Experts of a small language model: 64 SwiGLU neurons an expert, 2 picks a token.
Below are experts of layer 5 (counted from 0) of a mixture-of-experts language model. Rows are named router (the router's row for the expert) and show model dimensions 0-255. Each number is 128 + 32 x the weight over its row's rms, rounded and kept within 0 to 255. Numbers have three digits each.
After each expert's rows: a language model's description of what the expert responds to. This comes from a sample of Wikipedia text that the model never trained on.

# expert 6
router:133145115160056113213219144092119099176112113082132179089148104157157110113165122132120114089126148176056147130091177135129094176200126169160142065151099124093077070172092116164174104109126090074144133169119092158109133148124135141147108184131092112155155141091182175057124100107102133113122122188137143071141092159170129166105118131162125197092120140116142104102163149159130194117203122137139137152126152157119154167145117069101093143161162142181151105109118130104090120080129147166126114113139084105176075101160157150095120134122130102121110143162087124091157156105132090121204171156171129114159192090102157130081112115136097140184159132148116156112153099095082133126073086170171135134138179182149063101167122119129096162079095091143134108152091134160109112140154093
It responds to: Month names after a day number in dates, such as 4 November, 27 February; also mid-word pieces of names and rare words.

# expert 19
router:126095110121138068164143099096105157151146130085112156043109143108102148129152103160119128164141149165123130134186083144091142027128129087125133163117138126093121159130133109119082135114146114095208105139168158051128118161109115125178118076088123187100131144141143184192157133191154158160122119120110123074137174185067098154129169140163110157121133092094139148089109150164094113053107138048114104144123115171091090152159142113120148063122145110093096085139137093093118190135143112193089078105124152115126100122124135159102120117153112132199158175144174074157150104084206094142209123109084154190144133128126069112107114090151146160124083140150126121144147129133184171150101083105131159125131188096145089117118137122139134115099125165158153099068164099164071156134184099
It responds to: Articles and possessive determiners before a noun phrase (the, a, an, its, their, this), usually after of, in, as.

# expert 26
router:148169104150085174124077081116094124115089103124176120097120135150154116142199122107141150144113087099104140102189145094139082093148179120145130151133076169115138115145111147142193182130160146114152113129129087080161063088126138111075147142086093116185141117133119056103115050143142173053157120122121122134092170168138099125156167169139089170084167187129119130098100150103131156155095114140139127100103127068179146154127108113107111140070159143164081162128046107187135163113177175170133163106140112134124046096099147166148122178164154111124121056163105111083121136098115129137171094162146173172127187187145121160132100155178078121156145143114089094176134112147157103202132122131161145150103145171095140156144152094125143143129095127111199141218114137132167059140132119
It responds to: Word-initial capital or lowercase letters beginning biological, medical and proper-noun terms, such as b-iosynthesis, b-ones, P-iper, B-T9.

# expert 12
router:175135159106142151058150121153151084162104122121088162136133126093119125092133136154100088123135185143165138102067131191122123121183136091173130104120100114132051057158094134111102135147148133139097139151156086115129156146130154132058125123132151111200133056107168123106162108190148129138154164126121159153124172166204120101105092166111102138165123139102136124126163109131116127154119165069093161144145108189037153139135093083123170079091170094187111108125099117141099119183081134088162196134121147162103106085050140105170139114114141147133119148146119134137157104113232163190177088109168100153125188113099131115087109121059173148121184101099134156101140156143134079122131082080188167136190127120117131163153136083161183122085099161141120123156112077092143106087146114
It responds to: First capital letter or piece of names and acronyms after a line break, bracket or dash, often South Asian or Iranian, such as K, J, Sh.

# expert 29
router:086142139175144076188117158166168169092129108137176144114170102106166102095103134140103124132099115163138109074133152084160160109176152140099114104102123187145083149136166142059098140156122090117022147119174152128169124088168134160106091096059109115156134121096168191156100198095061140115092164065141050178113121161098121185117108084162128116122070128189094169153146142155103200107075160166110048169123138147120120149178102106121122115167165133124125087158144146147114063143162082107175143144149156103119105075122154115149162140065123172135117103150102127055116111158122136179142146136153138133092111133089129113128129160147104118177132121140154141131085176157148115157126125092109126159115111168170215148153140178164154147130094084131093178160113122090123169122099142
It responds to: Infobox field labels like Established, Opened, Closed, heading-closing == and line breaks, plus auxiliaries was, been, were.

# expert 22
router:133151155189112082173137088147138093121157113217164089083152149163142163192065099094106130198123156140169120166115105115068119187130134132105089131119153149092139160107108118124096132159118148131159128163125133151143114122163169083117147095154112082144081106113148143195104129092119075161130136066046109123117092111158175102176157145143058125089178104103164135146117141115105067115148053106130151105125162111101134125153187128093077133121107131120111177168092081080145128122183137112141129118125157191153125075136061128101144145136091155106087168116194071124134147165142094125062138188120128158115051132078162175110144098142166139138108148206078126147113159096120151109112093125151093126163090144182146094114152161098156117102084121157139042147187121114106147117148126
It responds to: Bare space tokens before numbers in table cells, coordinates and infobox values, plus spelled-out counts like four, several, and dashes.

# expert 7
router:094170165112127119082050115162161126112139087087118129136124096139101171067110105106150109106090135070134079119065112122138088143099156140108146077170129095065157146113158202115105132095119118119135076143165116148116159095056158153131152138155105114103118146091139117085099127122138092164086132116103195137080136157195137091126140113114221173157128119165157138108154072163112073101114112124147149123141118073116068136133062163105079116120190122118123104144161102082153144145120132126089123173112100160172153113119213158160132124061078125064112155077138134141148117089125129113096159099042117108108169094131070108176186062141165109157095130138085087187147107161162116112098113079104098142141148104124158103099118074030119162138146113138154096112150155099156143126152134
It responds to: Hyphens opening bulleted infobox lines after a line break (- Founder, - Release), table pipe separators, middle dots, and in-word hyphens.

# expert 3
router:108139075112097120114116179142131161146132159153160143131151088130064128107126118180138149175138109149109162158122128121111142112098110145100135109056117130113156105171121120090128145195155115152087145094156147090128186109118098149184175127099104117101131071156110134093102086078137127138105177108085151108095174138132147118146148152138132145126126118109111099096067170084112141118157115183152104131127137192095185100080108175154167155091088083177135130161124169102133193117102089114243158155054168177164157152064095132116119118176120132078147093047103129167124148089158111111127109121120042144178150126121143168108132141124102059068159151182129121135135098146136094094117169154190151105061168137153133120125117108140073143170225121097163085140141110136105116075137187
It responds to: Middle pieces of non-English proper names, often Slavic, Romanian or Asian, in sports tables and lists, such as Pri, na, ai.

# expert 9
router:099178156155140122097155209160126153097169106054146160118083116132132104152165140111091150135085141106122145130122082153123087120118111078128081122114144127129140151122169162143065135114109115099129162115111123110101162161069117080132172072078164094096041070089130110126085118185110096139072169124161160086130107146137187175111116034115140127106127083106155164132114129108099107165061063180105104101079124126128106103060140161113127104137121140127111117171182205115145122092090187126176121130150124186089151193108174126167143128108126094128096133138157135131192124037129205137143152115115168129184129187134168131155165157155179102126087093133154160093098158112127129195118124127104123120058108122085138164099143082120111129148115160114139155091164154093126149092123095
It responds to: Column pipes in wiki tables, especially standings headers like Pld | W | D; also semicolons, colons, dashes and °N in coordinates.

# expert 21
router:093148118131091156130105120113133134101173147124099103116189124134149110156105131139105014172141118118157157114145078145067120140143113163157142152142181169118125150124166212111093121153170131168171130157118142193065090168153105086143101111137114130131099133098132101126193161117131136179129110124194086183126119147143165138155114187118149096124159162188138194088140146139107160131081113077164127151131151087159122181149153138062147137116113137099141106091037043192110158097161161134154084102191143120152090099121129146141120144095200084129103171144131099091186104073149131152200136115155121094204063097179142171150119095145126142145111138084133102141122148131089094118131112100174184141179163103121133145148174142126105137135078122159171141094143115147168115156081095
It responds to: Opening brackets before dates or years, such as (1768; plus to, has, had, have, into after nouns, and some word-initial pieces.

# expert 13
router:105062140133193114100104077162101074150119115171096042135080174138101109132076135167150186064110154119114150129106084126168155137148127163140093103070080139155137118124121126108143163167074135166114103087084091081096132142093119162102137144129171090076089113146085159077114115080076138070145116138163103140145122161131129115101147123107160177105144124098142125122142095190069070100175128095122117141147102141138145125120086180144159133151108084118138151143224086122064117091124126169067170163108124100106135169144157129137111162064139100068133084177118122118128153181087169064153153133122093054123079102140131173171182099136110131087189171096119137090100177150124116097102146158122068091157129172104125164156081173138135126166167129091082139078149139132120108109147138
It responds to: Past-tense verbs and linking words in biographical or event prose, such as won, made, became, stating, but, after, where.

# expert 31
router:156075096119103135103132145128175075172128143120102133094104191122158083097177132139128129163146133142137067091116171067163148128083145093142219131158086137121150110142111104108134187094151088084137129197065180154127179153174085127176114158127170179103128124166123085134092132107167136127204152081110074064097142125153037171165155171102110128085151085144162101109112127134147135140082069127153162122150113097102082127061125145095156125121148122149129098122147128094139160169120140131068166144172094104123150188187092162139136120134148099133124143163106164115115119173151132103157146113105100112098109135167135081143163086159124101125094138134061142085136129081095121105124045114135167125127186126130145144080124091106129149190176143093133134073079069093129172190171164
It responds to: Word endings and proper nouns in government, military and technical contexts, such as Army, War, China, -ation, -istics, forces.

# expert 15
router:155173087132127178185117160118147133073105166107070115164146110120150136167139151113168132086148178104130159142136120148113134151098093172170123125079112091153112168072071075174170146073107196135136140129135161126142099124122118195102143193099117109143109083110137147093107133152125128067120065142132127084100112066116127114141113079109171124176126077115129098145133087054101111110101116142094129109136180134148097085069146140131135135161123085128152114151133160130141156141073106113080132086123053133165131120184095136169156099155116120158175178125158143134135061084054086076129135157091075069134120134069126135122188075117118187102163138118110201108188072105133127134084154177102071094089121073165063090123166121120102131087136117106145090156129078095115118160127168
It responds to: Final or middle pieces completing personal and place names in prose, such as -bert in Hubert, -son, -ton, -ens.

# expert 28
router:165125138123095134154111156119154155055128119116113119106153135121134126113146151113137100171171069154108124108162115096119153096105146089193192155133133144126171134132137139107131115087067116112170149065127115183154090132144140102111058147190177118168102213154113099135165043133111175150121115092146067133159148138098081113127104168129118136154144189118106145149141099069145185107053102084112147087135169189102020112114132128099137114158127163115116141163141162132146112082154125109081124124149074163081155094137167122118147105137046128156144081157136123094100123088154144075159191112133178133116109103157083104161112142098074100099137124118149108126142166119147139127136099162084172190150135108090108056137173089090080124076088075207154111132115129119132058144135092
It responds to: First pieces of proper names and capitalized words (John, Mc, Sch, App-, Broad), including foreign names with accented letters.

# expert 8
router:207092198136086146120123133155089106188159083140092143180092138150084173156101103139125182147138089149157159062127120206194141154159153100076159131117113147117132141123128149141114082144149124050107201167098174135137204085169139097140070129139127153132133098109138135133151182110144122102160081114104167132065154130130131111167095107114138159166137130109152210094123079090122120170143099146081189126168131132125121155140173106083135124114081116154129115168104210091139110140114120123158093140078133154121114140112084162124113103136102157105127198139124150145122183109085144149076156158094130091115148144180146093060092055123196157101157158154166123113166136097146135112106065134167130155099164133099084170189115197111175119159160136093143141138121116112165142089121085
It responds to: Non-leading digits, especially 0, inside years, statistics and codes, such as 2-0-24, 2-9, 50.-0-%.

# expert 2
router:138095117070130113147071144097144112101103096156163077141090114089086119161144136119103187111098146071130091173087150109130079129141066148109134108122132095195153125114134090093092159168146187114150179125115191140111169142093155115078158164089114152101172129166092166147103121132169114154177127129158056077092082116081150104166126154087102125182125161096089102127117133121152106084124152127073122116142117093193073093086130109094146172161117133080113086189153089177126161167104094092115129104178085137165175119122129138161115163131133086174143128108164099105154104147105142118083119130092173124057093117104110128159178068143153079031150152111089118154107063103105136169085115159148121120163128150134144096099147119133158076125163069148112081096169101141060052138126109
It responds to: Short word pieces inside surnames, place names and rare words, often in sports tables, such as Tyron-n, Wab-ash, O'D-ow-d.

# expert 0
router:153110156144171071107119097169133195090146094148129138113132138100095130080086092089105094116130119081062174180145116162092148128156169151191114104101145114197167140104092113152171150114126213100153085159126135090082178088176150198101145148125170150167169090121170134150135157106150178105095162100096152120094130097146086084181142120186136120137171104162121102157100104131104103151174158160153089164095122110139112073135174147128131084126189141145172131077125098174138121117134120100151134158102145183171157105087118120143142153176129124166138159132079120105074195166217157177148102116153133095131130148072140133120076136094123100116118162139147161089191064146148136148101142092089082116157142156135128116121150053146078152126092179141103155165074061134128137087085115
It responds to: First digit of multi-digit numbers, mostly 1 and 2, in years, dates, scores and table cells, such as 1994, 15, 33.

# expert 10
router:147137126118177137125112119167110130157152142110157096096129099166177119102107099123095151157106112132107084128095138152103200099152115192129089132230148072137107227123093106160137159116112099107089088130155134114117113133120128125101186147138164177120102198127124161110126112080233117114135126153094145098174088076141126127123091162115200067053117119103116142121114150081160159134132085069161121120109131132060105098217118064123102081149151149145093162115097148172161097128137079160101140054133099086053160140179094110112130108108078167077157109081147105174131147138128116135071131134121133100124149130147126132086114110107101074184066133115135108105130122101130130114065124128148115108078126074146086156081138152182095144126120162144123120153125136131092195140100180
It responds to: Nouns and adjectives about songs, albums, films and television (film, album, vocals, lowercase, big band), often in music articles.

# expert 20
router:114085155097117136096190101113062056160132146104143113141069144117051133183179130075129118085121113124174093133089156130138161106156085097132103097147098181097120154113130117092238132127116154143142124138136137123126146102146152040080169134081073143171113117130102064104134112150106117124122139111201132117161152144137064069098075124156137122203152142120112114167143108119146090151062154094104125123139084123104107077098170157216148130115105065125124071068111135166161111112141125125133104150123132138132125096117129175124149130091123127109120111150091120151103073149120191135120103137126140116135098144113150137175204136087118118039130176161145095143085053137118133140095136136148117137127151080135108149026136114076053115131154074140094123094156097167132099156132110
It responds to: City and country names after in or at, object pronouns him and them, and table pipes, such as London, Dublin, New York.

# expert 25
router:119164137174102093118118164117129126171194123152177127113142120098133166136138110134112147148166115172071132100110125110199147126113152125117145135189127134134127166123143073121159109096150187072104148108088126091082089102126134124165071146110118078159154061111154109079102191151176158133150094127064136143064154099117150122173133107165098124123083140157074101150129113148147131142125167092090113113119137079155049127148087091123144123107138094152165091151135114085088084105162154094096088126115133169108206065092172075101174134162189069113140106141157116130130139194115127121066168148121105187205148087145183131101140135107146107146069114167116166168155182148178132153088130115137103141103127077096205088103100086083195187120104118143126151139113119151115077166093085
It responds to: Individual digits within table statistics, coordinates, dates and scores (41°, 3–2, 881713), plus compass words like north and south.

# expert 4
router:146152134099112133080150132142077154163141112149158170126107122194091138150110109086178128134155068055123131123136098165079082150113121113175132096103090130155103102133089088140071107145151134174111084172180192173170086139166109157165142162124109122151155128122118138100132114130100116128152062122123114122145134076147172133127139144108165096126173136133154161131138175111186082104181042132104093160155134122100103034136112090137130157141045152146122105124118137115171155144075077194146125089136084183117126124078114093126133059122088055075097154120170126128078164137107142122120120114116164129187061120154224066174100105137135093107106128125123127100114103139068074106130163157141155156150148109201110104170142148167101089165113109087156114158113161170118165126128182
It responds to: Opening or middle pieces of words split by the tokenizer (spok-esperson, rep-ulsed, chair-person), plus not, hyphens, and Japanese byte pieces.

# expert 17
router:173141124148123111128098087104088096159147117139156101124105181145141122097113205183107079134119126133123122129136187043079177134108144131118179138101179133102129113087173137171134153081135129186139160121100108140078108112146114113143150094149094145161100137187106096166130125196132137125077121167176157128124175099131094144115178163115163081158123111081061074098145089206152138157138155139138153114097123132111134180058118102125108132092067127068138179094173098168154176119143113075076084102205087154161149132168158152060154123147136111125175138150105115105141169184104145070209127181151105106103080102070125079098093151102099153118128124154081143114173132152138154191103143105166104113146098156125122103147126089116154094139104104188069169148140161144157142167113100
It responds to: Second and later digits of years and numbers, mostly 9 and 8 after 1, such as 1-8-22, 1-9-58, plus century and regnal numerals.

# expert 24
router:143114133147124172119130125133149143136082112191088113154121095154165125151123156154113111165164152173116100094150147058080137186111150128137142071178122107110086150156070101133078149103153148187166080062111065154149219138152130120092130143148157191125102158135095136132146103089107089117067153173185097099189130104164107172143141076105129045134123081111142117108186129130141103128132155153136119157119135115128179120109144105099133124094074108078073125131122195124120105127176175126129087206124106147105151136165162094133165142100129101080139129079152174117113115101093172123097170080127136135126150100156094124077077114137143168177153115113113100131119096133103095094114132096125154111119186094181191095091048070130156143164194139097174177097144110104154136133167207
It responds to: Sentence-final periods, closing parentheses and quotation marks, and abbreviation dots, such as "glass palace"), 1820), St.

# expert 18
router:107183073110133129129198043042163105171130063106091138135137165111162115116213097094146119139172112150149136111159132095100126157106102131174126136126120130123120085118191136181143112066096086168147079105116066179075076152166113042144100122121153126154114158139168148137184132158122105102106154142139096143109142103106109173155143127142129132109156201091123150147097140137124119160110115082155127133092112087080138233157127135128079128112089111119128149095135078154113120127148176165100138152121112117107137115133135223127141149071126109081132116152112122097083091153100139176163089126191145099146143119121108134121151142138143141137196134132179149147101157101196108140139146147051142135130155124040147127108139160138172123166133136142090149215089179141103175082077119
It responds to: Main verbs and linking words after a subject noun, especially is, was, are, have, used, found, in descriptive or scientific prose.

# expert 27
router:100114164113196168147129128198074116132077141163152145161168131116116114135100075136063185090111124167094165150135108173153142122106071108121179088102197088198167106122140133140197122173128159120142172133162151138171081163125106103166093089123118156107169093085111117137103219143125125135113092171103097132167165104125199183148159062150125167061138139177128109205123139131122120159184098134178130105130114119146173116180114138133163125167138104132084095147125099117148114129105167122173077069110113106130140137146092151124130105069129108151176133061115127125113176118148125118064100107115109149118079119176157122207120127142172108150127167134124121122127137161140159128180070187079163100068062147096153155186149134079154158127103119156185113166112126135147085129128129
It responds to: Connecting words of, and, in, to, from, or, joining noun phrases in running prose, such as board of trustees, located in.

# expert 14
router:121123165108176145103094126077099134132192158123119101122150105129127159114125109149113086100121192172157080082203162145164117060100077101153150133173090122115168128082111101070168080095172127196125103084124120089151143100112139116075075094169125102060125144097108116118128104203118134110141198111092135091108056114106099093179098110115079115105153109133105139109157152180138105072052177148132140116109115104178112126102104129138151150162106144130138126119137057104173192108123146139101129087180101186135086147167082158135122139094161108164112167137162079126126140175115140094109133133136149107124120079070189172127168138170176213127165114142081134145109086082098108081175124107136134131134050119177101120142124104122157091122070120156124180113136093078121097126107105
It responds to: Prepositions like at and from, opening quotes and parentheses, and nouns like city, town, district, river in running prose.

# expert 23
router:095092104142098125178128107112137161096163135118113138120176172175121134094116048098134102146153152095133101139120131148112111125142082127192026130146078053079164128162096117090153126114115134086130121123130122100102130097142087100130141180214120135122106165097074175172102141123131107151078170152148139158140158067169123147129185124166128114181142122141148097142157145135146116175162087164096142147193120138118109136131091133169152110140094103094104093114060107066100112143101143127092106142054160132123147098086132161149092136148102128224102096105184156133147115089158097110106054185124137154149152072141131129138127131085092129168100132189116117150128051093111134140151085153150170162109067160098131127082061127113171191132110104178172135089180178146135160135174084
It responds to: Prepositions for, on, with, of right after a noun or verb, and row-opening table pipes, such as criticised for, winning pitcher for.

# expert 11
router:097136106123100178144148099132186121158066114182136165123089115113095117174107122130127131123071139189150082161138108131175105095109130120124136159039116108159116097143125100144111097165155098150103155136132158079080088133157193168154102093096078168098154079175117082145129144089096159101138166170119169143106133192093179085123096097148108140091121139156123182134109120108181162096142127188159207163174107122131154109151155087096103170156154103124192126123073162154110103164110109103189102100124132127175135168105094114164102161191175142169157138087102035165133176117120095129146071125095131121153099123126094151117135166086150090053091135085120167171137087123119103100136095103121135192129114158162087063150162118185128100100084117123077121174092100175127137097150125
It responds to: Percent signs and nouns ending phrases in census statistics and sports or election tables, such as 18.4%, stolen bases, BB&T Field.

# expert 5
router:086132201217163100131137175197154113108109164062106149138134080144138131170129082170076134156126099214149114134147109042144169141171144134137115141088162148130135080121175156107105154099151113077094083131095169089177125115141117117113159118101083151148136107114135140184173117135118140143079102116166110210151107159145192155153095121161100138119147117137183089156162138136136154182152156136161088106137107103115147114152178120113085129127190121082140146118119162176133040140091152102165138136104174132113130103157182158124137124131090109132115096072150106132159149116107137206125104118143096142143175126147142203093118168074171173183094141109156128110186118154076123139084071127079083153074151085106144105130188105152153165094088148137118152139142120182178089129140148
It responds to: Commas, semicolons and list dashes separating items in infobox fields, biographies and score lists, such as Altai Krai, and 2012;.

# expert 30
router:105085164094125180121133132177134123121133152066108108130170107084143066154099128175148053212099172166136116175122111139208143115136136142068127157110072102193166141122118148126187108118169143153141125077151082077149125147185122123159083117101156143088095068054125163115144149114198118095092094116161116136093102131129124123144101136125112153124063100136188142174133157169157114105125157074127080085129072130096141172093153185154101099090117153111080185100122106073171075091097095156100093069142138154115134118152137110143142072165226092137101158122101108170110116104196113136066154096083132178157136184099105135128142158176153126128131122124099081123138122141120162136132146073116105099123172125114133088092112104108078153153155165110115100114122144105124061129105101
It responds to: Articles the, The, a, plus that, which, but, and the === or = signs that open section headings and equations.

# expert 1
router:130057118136141085123175131174132159176126134180134220105172130083059143080099129142191070144074141109103113135097133149159109098134149139133111072127138126145149101090154097120091131147149111182142135084106208134142185118150181087145133099075137164123091113089098185087149115090111128168166166133165150088153177108094165148087096107142116137110103126121106211122117156096147104093166117172158147150069198140148132132055122167123090157147119140096075118086103165145121184176138126134104152134100088102199165106068126109122143128146148151171127149133136074156109142130096117137088140148136133155100145143154156115078087118178110135070155162101218188076139124113106131119144155118090085087120108191124196120106123123060156127159147127135104108131095133135164057155156132
It responds to: Digits in years, scores and ordinals (2025, 62nd), plus military, naval and flight words in sports-club or service biographies.